Experts of a small language model.
Experts: 80 experts in each of 14 layers, 64 ReGLU neurons an expert, 4 picks a token.
Below are experts of layer 9 (counted from 0) of a mixture-of-experts language model. Rows are named down (a neuron's output weights, with its number) and show model dimensions 0-255. Each number is 128 + 24 x the weight over its row's rms, rounded and kept within 0 to 255.
Before each expert's rows: a language model's description of what the expert responds to. This comes from a sample of Wikipedia text that the model never trained on.

# expert 59
What it handles: Mid-word syllables
down0 [134 112 140 149 104 177 100 105 112 139 140 140 165 139  96 135 126 124 163  86 119 128 127 109 122 125 124 110  98 128 136 149 121 144 132 107 130 141 158 123 119 151 178 136 138 151  99 148 100 138 105 137  83 133 125 105 136 135 108 100 134  85 114 152 143 115 170 135 153 159 107 155 137 116 199 157 140 121  89 132 113 120 134 114 142 118 143 126 159 102 163 139 132  89 103 142 145 148 148 114 104 106 138 121 125 129 104 107 138 110 136  92 106 120  89  85 165 133 133 118 119  90 147 125 114 183  78 166 107 140 142  91  85 144 126 134 119 102 136 163 162  75 136  91 127 116 129 143 132 164 145 120 156  83 103 165 120 160  99 109 153 131 144 110 141 143 105 140 149 129  58  84  74 132 113 137  97 110  59  98 141 148 139 165 128 140 124 126  67 161 117 140 124 122 144 119 144 133 146 135 151  84 138 150 112 133 108 121 102 134 152  92 116 146 159 138 142  83 124 102 123  99 108 128  92 112  92 146 134 138 121 130 124 113 129  87 137 105 169 154  94 136 168  83 113  82 136 134 124 173 154 140 126 120 139 117]

# expert 46
What it handles: Mid-word syllables in names
down0 [130 107  94 123 146 127 119 126 132 134 137 149 105 128 151  95 168  73 144 132 164 131 175 128 172 157 115 101 121  83 103 100 146 110 127 132  94 160  97  74 108 131 101 114 163 129 150 113 139 158 117 128 163 142 154 131 153 107 111 151 144 127 109  94 129 100 134 155  98 119 122 146 112 158 132 129 158  95 136 144  91 122 100 182  83 143 103 144  60 104 152 116 120 148 160 145 117 144 128  94 116 122 114 154 146 111 143 105  83 126 146 129 101  86 129 109 138 132 121 130 128 125 123 110 139 134 105 129 147 131 124 146  93 165 149 141 135 125 102  92 121 142 136 169 124 143 134 128 111 144 137 147 102 107 183 105 173 166 130 148 111 137 139 169 118  99 119 137 135 113  99 147 140 111  75 167 104 128 160 123 156 122 135 146 123 138 147 107 131 126 167 146  82 114 118 128 130 144 114 185 163 205 133 126 133  63 126 147 132 124 121 161 116 114 157 108 112 148 106 154 103 123 108 134  87 139  74 146 119 146 150 154 158 160 146 149 184 168 127 122 122  97 106 121 140 157 109 121 150 143 129 106  89 101  99 129]

# expert 60
What it handles: Turkic and Arabic syllables
down0 [153  94 149 160 129 131 111 113 111 131 118 101 142 157 122 104 137 123 146 151 178 110 149 146 149  86 108 113 135 132 100 100 120 116 169 113  71 159 162 121 118 160  90 132 140 157 136 170 133 154 117 128 138  88 109 132 151 155 154 157 160 143 162 150 163 109 108 131 143 141 112 120 142 174 123 102 128 127 135 128 109 104 134 159 130 105 135 131 106 129 136  93 149 186  83 150 134 128 110 130 175  91 107 161 143 109 117 146 119 125 136 156 159 141 131 131 116 116 119 130 152 134 120 127 128 139 103 127 121 148 122 124 123 136  88 155 139 137 117 130 138 114 132 137 138 161 144 106 109  62 139 125  94 139 133 132 114  91 146 126 130 106 104 121 191 140 127  86 104 139 115 102  66 112 189 176 116 125 109 132 126 112 109  82 157 109 146 111  78 121 146 100 101 203 185 131 141 131 160 108 139 141 142 135 140 122 129 116 103 148 173  80 107 146 159 121 103 126 118  88 142 135  88 155  79 113 146 149 113 141 129 146 114 161 126 119 140 139 137  83 173 134 149 154 186 105 144  96 107 137 138 142 122 146 154 113]

# expert 56
What it handles: War and abstract nouns
down6 [135 121 163 139 110 163 160 145 127 141  99 110 153 124 145 117 125 124 123 110 115 119 168 110 133  87 157 101 142 140 165 113  57 123 115 131 140 101 117 144 105 111 183 154 172 128 110 141 113 160  89 118 110 141 154 110  89 113 109 131 126 116 132 155  97 112 140 125 128  82  79 122 124 137 146 173 135 135 160  82 102 123 107 153 146 133 148 149  38 143 125 125 159 129 121 137 107 135 111 156 107 135 141 173  98 123 134  94 105 120 124 121 119 131 133  87 101 156 119 147 127 169 130 133 146 141  77 136 112 129 119 109  91 104 125 119 172 127 109 112 125 124 168 148  91 157  88 153 116 131 148 137 129 120 119 129 126 114 168 137 138 153 147 117  93 114 131 102 109 100 109 140 136 116 121 144 105 107  63 158 145 160 140 142  95 130 136 124 104  98 156 154 126 179 133 136  79 129 144 148 170 111 132 122 111 163 116 104 123 136 109 130 117 154 150 119 172 138 124 114 127 119 100 131  95 151  89 115  97 155 126 189 173 165 130 161  76  84 133  74  90 123 123 112 106 131 120 152 138 137 166 122 141 128 142 115]

# expert 57
What it handles: Table headers and units
down3 [138 117 115 134 106 181 118 104 147 117 135 122 117 121  92 125 101  90 129 128 129 127 158 116 150 131 151  81 120 148 120 173 164 129  91  92 161 124  98 118 103 111 126 163 142  66 170 144 112 164 116 114 132 157 128 135 140 127 130 134 127 109 128 169 165 114 164 100 142 169 166 153 117 111 135 152 105 100 171 135 127 154 109 151 161 160 107 120 111 126 136 130 115 112 150  82 101 146 109 156 136 109 137  95 120  80 131 108  94 102 157 129 112 126 176 146 114 135 136 120 125 122 105 121 116 110 179 166 135 115 132 148 113 112 124 137 102 112 130  98 108 121 115 177 186 145 137 169 134 122 139 108 100 127 138 159 100 124 108 140 130 129 115 141 147 137 160 136  71 181 130 129 141 139  94 130 138 113 105 124 185 137 137 144 141 138  98 131  98 150  97 159 114 127 144  99 116 133  82 112 169 166 126 111 142  84 148 103 125 114 145  85 161 134 127  85 158 114 149 100 104 120 145  84 116 116 149 153 106 128 132 127 125 135 133 138 100 101 154 144 134 190  82 105 146 179 158 108 141  92 100 154  91 151 143 102]

# expert 32
What it handles: Infobox field labels
down1 [168 121  88 143 117 155 150 149 126 144 158 176 159 166 140 137 141 107  88 102 114 162 121 104 142 163 150 151 123  98 113 138 122 104 154 120 104  91 108 136 120 100 116 118 150 133  64 110 177 141 141 146 165 114 118 145 132 144 114  73  94 149 147 110 118 118  91 110 151 124 107 110 105 109  99 102 106 147 129 145 105 119 135 136 118 149  88 156 150  93 166 100 112 187  86 112 135 137 109 110 136 131 173 101 108 135 147 133 131 104 161 120 101  86 175 149 111 124 140 131 118 138 138  87 163 107 131 138 109 162 141 100 125 135 103 139 158 134 133 142 156  94 141 142 168 139 138 124 138 138 114 106 113 102 146 146 118 117  74 151 145 130  99 107 164 109 109 124 156 136 154 171 102 103 131 143 161 115 120 112 137 123 180 120 180 127 122  97 151  86 107 142 151 119 155 161 168 139 118 158 158 101 141 136 137  94 112 139 128  98 105  83 162 125 119 155 110  93  93 153 137 104 134 179 137 133 143 122  89 100 144 146  91 117 112 130 108 141 120 141 136 103 132 186 120 117 164  98 136  96 123 145 160 109 149 105]

# expert 14
What it handles: Dates and degree years
down1 [128 101 133  90 173 132 140  93  88 148 143  98 143 148 139 114 126 103 144 125 121 129 153 177 128 128 175 113 113 170 117 158 130 127 124 143 105 119  99 121 169 197  95 104 108 136 156 112 120 106 152 135 110  87 158 156 137  69 140 116  85 147 177 127  99 147 138 147 104 144 118 160 123 161 166 143 136  96  83 168 106 129  99 127 142 106 115 103 135 128 124 159 158 124 149 105 140 155 180 162 145 130  82 169  99 121 120 171 190 148 145 103 133 122 122 154 105 123 130 123 125 130 144 114 123 141 117 124  93 155 135 130 157 153 110  98 138 142 130 106  81 120 117  92 128 136 150 129 110 127 118 158 118 126 134 113 146 178 128  95 135 145 126 115 152 168 162 127 141 117 128 161 134 167 115 126 127 154 139  83 178 122 146 108 113 102 151 124 125 138 126 113 144 136 153 117 124 159 131 111 125 135 126 117 147 108 138 120 112 141 107 164 133  94 172  99 155 128 115 184 107  92  75 133 157 145 142 127 141 126 114 150 172 138 127  93 160 148 164 102 114 175 123 140 182 141 104 119 117 157 130 148  86 127 149 158]

# expert 39
What it handles: Units and year ranges
down1 [134 136 153 166 132 135 151 137 141 120 150 137  83 128 112  94 129 118 110 150 152  78 110  87 138  89 121 136 104  67 138 155 152 120 125  63 147 173 140 139 116 139 152 103 156 109 127 146  77 139 174 138 125 119 131 152 150  95 115 123 160 110 105 123 146 169 136 125 144 167 140 128 109 101 148 155 109 154 138 127 110 129  95 176 187  94 102 130 140 120 152 178 129 149 105  91 139 103 113  75 165 140 111 142 126 121 171  80 118 101 189 138  58 148 161 158 132 122 184 145 157 140 115 140  93  89 101 114 130 112 130 132 158 141 140 138 105 151 142 121 135  97 113 101 143  88 118 121 140 103 138 133  91 138 106 145 137 151 152 126 122 148 142 119 130 148 171 160 158 130 100 112 106  97 108  95 169 132 126 123 105 131  92 152 145 168  95 129 139 117 144  99 134 135 130 128 100 135 146 140 136 159 170 117 178 130 134 100 118  86 118 110 127 126 114 155 128 176 103 135 148 146 135 132 104 151 127 104 117 170 103 138 156 131 142 127 119 146 135 120 115  95 125 160 123 136 121  99 100 156 113 113 142 157 136 142]

# expert 48
What it handles: Award and honor titles
down2 [123 128 142 190 140 119 137 141 102 109 140 162 146 112 144 139 104 160 127 136 144 174 160 103 137 129 116  97  96 103 144 183  88 134 104 173 143 134 128 147 134 151 158  88 150 127 120 113 107 149 128 128 117 140 121 123 134 100 112 116 168 108 142 133  99 111 120 101 122  90 128 111 143  89 133 145  97 112 126 160 109 132 124 131 169 141 110 163 167 138  89 122 109 163 102 124 154 145  95 162 136 128 176 130  99 126 156 100 168 100 136 187  96 177 153 111 144 131 147 143 144 137 152 136 128 106 130 133 154 147 118 125 141 107 112 130 118 147 127 129 148 130 110 180  93 124 151 120  73 124 114 140 149 112 134 155 132 151  96 111  96 184 121 136 120 116 105 134 126 147 123 152 161 134 150 139 100 136 138 120 103 152 121 103 133 191  96  91 121 178 144 158 136 143 117 154 162 161  84 128  94 119  96 111 130 103 149 156 133 120 116 118 136 142 153  91 172 164 101 127 156 113 102 107 123 176 106 125 111  94 126 121 138 164 120 140 144 119 109  82 150 140 151 160  96 131  70  80 117 122 176 141 147 164 108 153]

# expert 63
What it handles: Parenthesized acronym starts
down0 [120 108 138 125 115 124 141 163  78 134 143 131 108 142 120  93 121  95 132 148 167 107 127 126 136 126 108 140 182 142 120 116 135 117 134 157  66 135 127 144 155 157 100 172 114 115  82 106 122 129 134 125 153 135 163 165 129 120 118 105 102 117 126 184 141 115 113 168 142 156 101 153 122 127 129 119  39 158 109 142 112 114 135  92 153 116 111 155 138  92 135 101  92 139 147 120 102 118 140 108 110 131  97 128 127 151 105 138 130 103  86 117 125 132 114 111 147 139 107 119 137 148 130 118 139 158 119 133 104  87 126 118 152 120 150 184 148 136 123 155  93 129 129 141 122  78 121 100 125 123 156 164 141 100  99 159 149 129 155 139  90 178 102 137 107 122 110 152  84 197 122 120 146 150 159 122 168  93 155 137 138 130  90  89 105 152 158 106 148 127  42 162 130 129 152 136 141 137 134 130  95 142 119 132 108 116 104 134  84 132 164 100 124 102 159 140 172 150  88 127 187 156 134 127 166  76 121 120 104 132 102 104 134 101 116 121 119 119 120  86 130 125 130 139 110 135 141 131 140 128 128 118 170 121 143 108]

# expert 51
What it handles: Table header words
down4 [123 131 106 164 121 114 137 142 159 150 108 173 170 131 136 102 105 129 142 138 153 129  92 172 117 131 112  87 137 153 153 134 113 166 106 131 134 105  77 112  94 136 123  99 136 108 145 148 150  93 116 149 138 120 140 174 123 108  91 136 107 116 121 144 150 133 140 159 182 111  96  99 126 127 117 108 129 111 164 113 137 123  92 128  97 115 146 173 155 153 146 123  85 107 160 169 149 174  92  98 122 165 126 159 172 147 133  75 133  90 135 146 122 123 139 119 117 130 162 141 104  74 111 122 116 116 130  92 108 115 142 133  94 141 130 124 163 123 158 145 143 136 185 128 154 160 118 140 112 172 139 155 137 130 162 110 114 123 118 108  88 122 125 131 146 165 101 135 120 185 118 145  99 129  97  98 161  98  58 113  89 159 143 144  99 103 137 127 134 142 130 106 123  63 158 146 158 170 132 159 119 166 132 133 142 140 121 156 149  98  90 125 147 128 167 128 131 119 121 141 126 113 139 126 177 121 129  98 133 144 124 153  87 114 146 159 126 101 109 138 118  86 116 146 150 144 148 107 140 100 144  96  85 128 133 155]

# expert 24
What it handles: Infobox field labels
down1 [ 98 120  99 162 134 129 158 101 131 133  72 168 134 133 161 134 146 124 114 182 165 104 126 128 162 131 153 138 113 156 161 139 167 158 139 120 175  90 113 133 150 136 108 106 114 127 169 134 117 130 141 151 124 164 127 158 125 101 166 139 103 121 142 160  94 149 167 104 148 173 134 110 111 128 162 145 162 135 132 136 151 124 124 116 141  90 132 121 111 140 146 150 147 136 172 114 101 130 146 120 137 136 129 159  99  77 134 157  94 177 139 133 154 120 130 133 161 144 132 171 138  93 140  97  90 109 140 149 183 136 122 127 117  77 107 111 110 144 127 112 117 130 125 134 146 125 120 150 141 110 151 117 129 142 146 132 137 103  94 148 136 152 126 168 137  97 153 134  93 142 138  98 159 170  85 127 115 123 115 102 113 146 133 141 160 124 155 141 106  71 174 147 109 113 101 124 125 150 115 111 154  94 131 127 108 169 171 177 142  73 122 143  84 164 115 123 125 115 153 133 158 100 150 126  99 105 147 145 135 180 131 143 135 125 124 191 105 133 170 152 124 141 144 126 100 179 107 144 118 169 106  96 103 156 108 137]

# expert 52
What it handles: Table header labels
down3 [105 117 117 114 114 116 105 126 156 140 122 144 132 160 119 124 130 108  88 117 134 197 107 113 165 135 122 112 113 107 155  94 174 145 107 146 153 161 125 104 161 139  94 123 121 121 130 101 112 148 128 115 107  98  98 131 164 138 131 185 139 163  88 114 143 159 107 124 129 125 107 149 161 126 135 138 136 136 105 120 133 186 114 141  93 147 142 137  98 127  84  96 112 125  97 118 183 136 161 104 101 136  84 147  95 137 136 134 102 165 150 118 128 119 116 124 122 146 131 120 103 124 116 131 169 141 159 161 106 143 140 119 124 119 163  99 121 102 117 117 123 107 139 158  86 150 137 101 149 157 168 122 115  96 137 157  95 117  96 105 154 152 111 128 116 107  85 120 138 143  99  98 193 122 147 124  84 109 121 106 137 138 113 120  99 124 131 194  86 171 118 130 138 158  97 123 118 125  98 173 127 111 125 151  97 185 134 133 171 152 157 140 118  81 161 153 115 134 155 143 118 116 115 151 119 120 113 122 156 149 117 127 141 131 175  82 153 153 125 106 139 147 121 137 116  73 114 151 141  74  86  95 143 139 132 167]